Weights of a small mixture-of-experts language model, trained from scratch on English Wikipedia: a variant of Muon for the experts.
Below are experts of layer 4 (counted from 0) of a mixture-of-experts language model. Rows are named up (a neuron's input weights, with its number), down (a neuron's output weights, with its number) and show model dimensions 0-223. Each number is 128 + 32 x the weight over its row's rms, rounded and kept within 0 to 255. Numbers have three digits each.
Before each expert's rows: "mostly gets" lists some tokens that are sent to it at least half of the time. This comes from a sample of Wikipedia text that the model never trained on.

# expert 56
mostly gets: " “", " re", " (\"", " \"", " un", " '"
up2:146140148181138127118238127148127113198092084140120093131154102121121115128135137121129094114094117145108131153221082149128096162128117120131151141104144152107129092127129155115150141134144175070142177138221138127103133069115091170190133116128225130078216127170133113103144096120132152095135134074104161104112133128129172129123131077080173161120104115139160127126221073166117170117060108122134162131106133096113114134132121131187113125135118149141127129165132124127146183128148054133127207113123125178129169125124150090091053125122129107085102128137118109148120135125112189141107128099100128088135139128130037089048211121135132118071096116104118141056124169149108134147137
down2:163128107159125076134134017090123086126135115122126093179167120173127135114157138146171048098137110156120096117118115129171161151161140127175177133141130125102140187121103133150129180116162193125145185119135126150066155145122094123100051037129115132122119122145145129123148109122122117127137145105117145117116136106146108180094109206120136177148202095122121134146129115101141125118128140107128243056118153113112123157140140154121140134103204122129137119255217096154125135103174127088086169140130129131092119197093143130140127147131142148135047114108082105119102209107116128121147126121154122062053104153103147082116135156132120138122097126110156102121180113112117129132133
up3:175131178089179132136129109124137146089084128131142153148141191161152150124110110130210125156123157089052128148139099129137127130107119122180144123123093129127109176138070165071201126131174131109103147128172121134120170133139143237083129108173166144165133074152102170142154135144047139208126127129093112090168117139144129132149132123129126126135143110073142171148057097131118125135148131078079093109132128123130169082115125105089120124132121090129083130128158092132128119148113125126125173111129127173130112051115129127109105138150060106210066125031135109205128133139117134138135145113137060119129130126126105095157125146106114134141136191117103201124084138005066129093125
down3:133115122098145116130123099085135121158135127127125097039161119104095013098189114135073168143131081124129129098152187129143131130160009131119118135121122134139126134136230174111131138168116107168117121122056123137166147115131172016106157128111100201102118131114128163128085162128127096160126145088119105111146077070139138118129180129137072111109127136082121130079068135137149121159132137126051124226130120128113171127135111154183129118177110127143147166114064156005108126124137130174134141123139193089127138100122127128127123125148164166115174077128142131138118139125220087131160128122131097133110128128138129123127135135139144139055136137128119131132088135137109126153125
up4:126132127125079134158129043141115124169081192116108119126179079189132137110120151201160132101151186084122212159116185128187106098126126162108173122163063139172130134140114128147130124128127129115069083119145150130110102126138188156124142110115139121129127092126158158112120162132101066135130107158142134137132139128120171100175127157106175131112126124164131189127122137113109152118113162059120091131127129123125091144084118192130206133080127100159111106073069136145110140141068207211128128073096123142061160119079134128142128090152092147089126155127166133052141135128147100104126157187073044100122147123103096135125136152114116132147003084147068155129128130145128129149130
down4:125146138085118130126113167075083088131121084164228184109050123129128104162054125145130105171103141145125123122163089127128132101128125148231123136138136133102128144143122144144181136112138078033193037117144166131114162087120124143119084152129135132128067163115130113095125154120078166173163133145115136109096129161108060127128129140071128157136151112170128119123099158132126128125137214054142128129103087101129102080137146092146123176127153124102101081125097158071131127173136102128087132108121120124162255148123236150188135129122146125106129107126153144141128169134139189133131090128124198122118115142124111109196130119168092113087131119135131149131141115152113138117102
up5:095131131125123135111131131174111209123113122130144104174151075141097171134068127127127094148099134149132088158146129124139122185133109125093130138106155138130103123128140133146130128129101097138165144169052121112052113182158125132145104173127112131096151115132123047091093147162134072117126120107172118129124141193121116141058140143133127239131147094213113110128144160107201100141126084085109114102125083191137121201090136184112125143183118075150112114082119108130127129126129095120178081118112127067130140092163126172117138119140163107160127162081127150128160138123128072134151125177127183115084111046129133151137243126138137125172131085152053134098131127134106188032115
down5:103077107132130120118111124125168127117049120084079175074101129127160103146120108161101122085208108121152127158122112133146171119104124104103130127118148126096126127117126051104130124079102245139141113154111131120154201125054140145122123127132129156106139154128127135135185119128127160124073121107094093128128139103139130124170135096149123098180094098124080059140126133127141132122124240114125214166142125144135179101152114155177130128166126145176131143075145094078127183130199081125126125145124110191149120099126135041131179131134149139128144134127089107144089116136144138106053145130129129145165108221172091120101061127114134135145199130128153127174035147144074091124140

# expert 42
mostly gets: "|", " MF", " Registered"
up1:122091120103183090154127176117117179080065126139059146126133118164144126180120196133191084127147112135126121108155147132129143108130133196144127152188147134109124127179140056156167151085122113092128144131177128108113128135150126108119136112095144068067153062031103142134148194148128146142131166138135100119129135161129154064108183142160108144119101133118116104147097169074172215102111112183129142090129209014086098125155139048133158079080146127104158166121065103116124137134126115091135161161141151129074174134120145109128084164122078113106127118174128124090087128101139086194140129123121108121117110146120158126100143130139129135140198169147117130034132140123115143116115
down1:129153119092130104084125189122130113129148106131124128187138133085107130001131053057123117129112154051117138196120120065126102129133178121119172115061122132188066130161186130060113086142130120090097151147134105124104174127124120156225129108132081144183123195146136108127127102139133110135134130109126064185133094133162147162112117116149154124096151150124160131149217142107124084105136138047158137128083110160152130126150111158143126132079114129119156121161141124107115060127134091079111096087129127086178128131147116129071101144132152093130102092141116133127140132127121148106157133132131122143114078094143155220142160164140105178124133162111155131209124146171052148188135
up2:124162062102143129132138136105133111192213123136128086150210105125120118157138128154104146121207193132119128116151160153152138114149126155107139112138132140132096114136140112113076131170134142105132093178126148114193189165139153131096190075111111095149139122131133028011125123134068186134050134102129105129155162173100135135140170101130135113134116127073145128131130102118099129132128056118088108140119062048136126156129133179128086173128118129205156123131089132143127122135126120146155143079069132121129121114131125102175112160121131124121162122165113111137120130174130114162131105081126226154092097025139081151121164106124118132110125156217080092131093112129128119167151
down2:096109081121219067172139216140127117133133128110111160084110120192116132069122104163157125116147093132138140121093135105081129130137195151078206112140194165106115126138176123096123049129102106124129136119150146128106139108125051099137129151113130144129153103145133104255128114122221093125152151152160143194139131076132129165128131121131191162093114146108145119044136121111123092128117166095127128062142134128118138110120113148128129153126092120164107128209185127167092084097125122133045139163185113121162149119153129127135094159154126132145101130115118127130092176086135099133073102144125173122128218112137154106148127141144125124129144069120094132134124199104101111101106
up3:135125120040122126087107139159129137099130113153064130121132123042126099156135097124140117123149134150128135174195132112089198116135141172146165129070109151131083122118127138096114110126098144126067143142128143124102140113125164125169189128140170084097061121119127132106128134147064160123154041205132049127149148127164096128147129123105088162126170116127074107194149093235134111108130062122178096116126124080125134124063131087123161142126128131121140157195094094078144129245154183101132114131150136100129154151142143160153106119109132125145127180143115105126120162000144170122129114114114154146119128147132138074078134128129189153094103134129175120121171134129117150130135
down3:146130196139158133129133130127115163123122135128147156086129117149134075208066144077123124191072104130102127102118203144136095120145028149132149167155132177156171120128112132081145093155082130042116182126195023118152132149241103086109119126154134129140148135091121131129121202149140150145164127098143181063123129093129127164117107139155153129178062129151117134157106117128126080084125133101098101124114199135141125112124128139144070134135130094109136177131122130164074117086126110007162085110182125133175098129127144094134108141133119106136168127121098143153086178124130119151139102152136096115091131090175152116129136091064117126132146109127072179109126126129122077128111
up4:143075117101163122112112141130149062119143159153107106111112146149133126095116124163147159129134114197095125113133129095199127128109132092165154059115127136057131140148123122097126170138091166110127136178143116129142139091117128072109177161128110165180180129107139094090141148079122146130140115127131221132109124126080156135114073167130098086126123180156135051162121178135129111125192182161081122145150146144130066143203174093134129156127127133134092199140096075133151111151182102154115114128129090109090134130141043126106133069132054144126086123141055168129086082122069118110215148119137142113128153119149139127122124142203144153129124019072134117111112141129203115105164
down4:192144160116129059132164134129101146122170082126122129120140093104121192108095123156116142102145120133145155120129126128115118133107076128107128182130072151168120111128176142119132163145150083130119075154152175141139114093144134136140128120160134115137127110189128127139161074166143194124130154118089126120125126126112149128157182137175075095139150083128122159132101127134139116128073131143192139058140100147170113204126123160146102129009099134145114124089133137145154172105134127122118126079184065138130177140084119156084121128178080133131107127093119089053168124129099131189116156120071103160134123128138037103174017137169153128063120199141136138135080137016126128123070

# expert 19
mostly gets: " Sir", " General", " Colonel", " Operation", " USS", " Chief"
up3:102137135147136183131111120145099111061133095084159177124113082188150161132128169128107183125101144102097126098115124135123138128126126129070066134084129124133152203150056109145174148110129052144129131132103106138127125128130096156137136181192135118110179134027106113173176127128129176134132117152115119122083090112124127154160130089108109198141094129131142122126128047068085104173076145152100203150117101159118199184082141085141118136129163041115131090131128112187156104128188149121128127126163122118120150170132118148129168132146121147117161183134164112065174158136113127124118130137056102081113116056122032151209142136165156128157118136123096126086155134096112131167113
down3:145143132130127110113255055129133114071128125107127148108123114128106159123128126197138129122198091165110126074128126146108127157099129148039133102101126130138155129096140086123135115070110063150081148108120122177115180087111111064141099151105129163164111076127133171156132107071127135114125153110130121200196040111142144129154108129105131044107148145116121130147121131084120158159145118112131213214126133110118123137120129128133108159156120126148138152205151128149164125103100141048135098131151085126124124175132105142054142058172118121124151130128126152095149122129034125142102138201101136127153098153163131151147126126133118096100131136124205127202139157122117125166113
up4:113176130134129091127106133111107143163112166108083097139130149130106154137131111168134059109131152164132142062151116116125098114111088144106096087135120118136155147128085117147130147111147045168143120129129131146083137114090109125136088105218150165144132158107128124223000123157150102122149017170133128131158106127179097128106133129108030200161138133145113121126153100131124129099120160127050147125129125147159094140104164134150192097129150070066124137132189157129120134104120148127150095079185141106103114131079171123137140228126158154195131137106143105136131129160141124143137171136122113112122071107122136127133111130038125131151130155190072136128129153120122207157131
down4:163146228111128124110151189183114104107120120134173131111121176130100134145112142154135079116134134203119058184077095116092101081134162151072144180136128103122155071111098140132131134121097118127023162146108201079140139093129130020210098132159122121173140136179149109128129128050138128118176064164174128160143127131165120157130127114086130131130100155116167097113129109117171080140149152129112097119103137131129127140068129122130130134072128138219132126128111156119126113141131177153118111118126130127121209075103138148063130111142109120123162167128149186122079137116085108093081209138135152131122106125130131130104127126109146125156129169124161131104208146047118100084119
up5:146188127128091134094121119181130075167063161130054127164202033116137156083129127128152088158115183182154193102137107166078099091127059175185093167126144101085090110120111121171134213121180184212129135113134122107124143132085116131108128100135116118111105106085136133141122205179139100165113141147141128132082192160091132093095052129158175117129185114137141125159119125111108146135129145129165124216102086139119125056081180155137163088105082103136146116118129126144131177130135133109123135132136156117120081145140105193104144136179125143070086146122127094118137126138096126145128135110093119145127200127125111106122101112118133139027138124120130153106125150134163148171162
down5:114134183115097163143124098116054125126161136155095169110122174091142101125135108146146116127122129122131108176122213127138129213125117072085091127142111172142120138098132104130141060155154136099109126113103063153161121154170181177029094163112131121137156188110092094133171132173112133105114121118103108117102144140079130142146128095129127110122051130103125107108148127111102139097172123155119138072066118163124119111123149120129074177129167123130123135172089170127087045169107107124112142157060174116169144137102049124142189118126129072130109116125132146135196087154194172149098064120125128117158149199120129142158191166201138056092138140163110104127117174129137174146073
up6:189104128132098147113198170131075097107188138129076149102140116149134131113123105076206105090134146137128127111099123125153128102141130130114148102149095196087113157098118141136172087142102125111145128090150102138086103094143132139155122165119108153138149164091080114119074113130149186058149099196135131097120133125119076151127110154109160136127158131130139147174106122120185111140124080097117152073152105156114034188102132140126091124118176125133146129151102160152238134095087113180166120171149045126103113097064106125185147094121108174132150148119120163252126066085154114122132112094130129035055129144127123113142107179119130200139137142128119102104113161109110166136141
down6:118148139121150153139139115110185100134104142083181086082116129069128121132165127126058137136154102067141095098144128137111194136130115130126166177138151129110124102133110102131172161087132107110108160153091153128101132180146128112132130123082125132134117068139139113231105127085095115124107137146107101160131124165135152067083173112202102099109116190129145052132255129097075138139127154146121122125041129178134139091135140122148238112112089152101126093124120119119100104125128127186133168115165228140117127178166131144175100171127143133071128108130113115103183148143190070103106122154151136065140116127120178131128146174116158054129124120171185122133131105158119116135104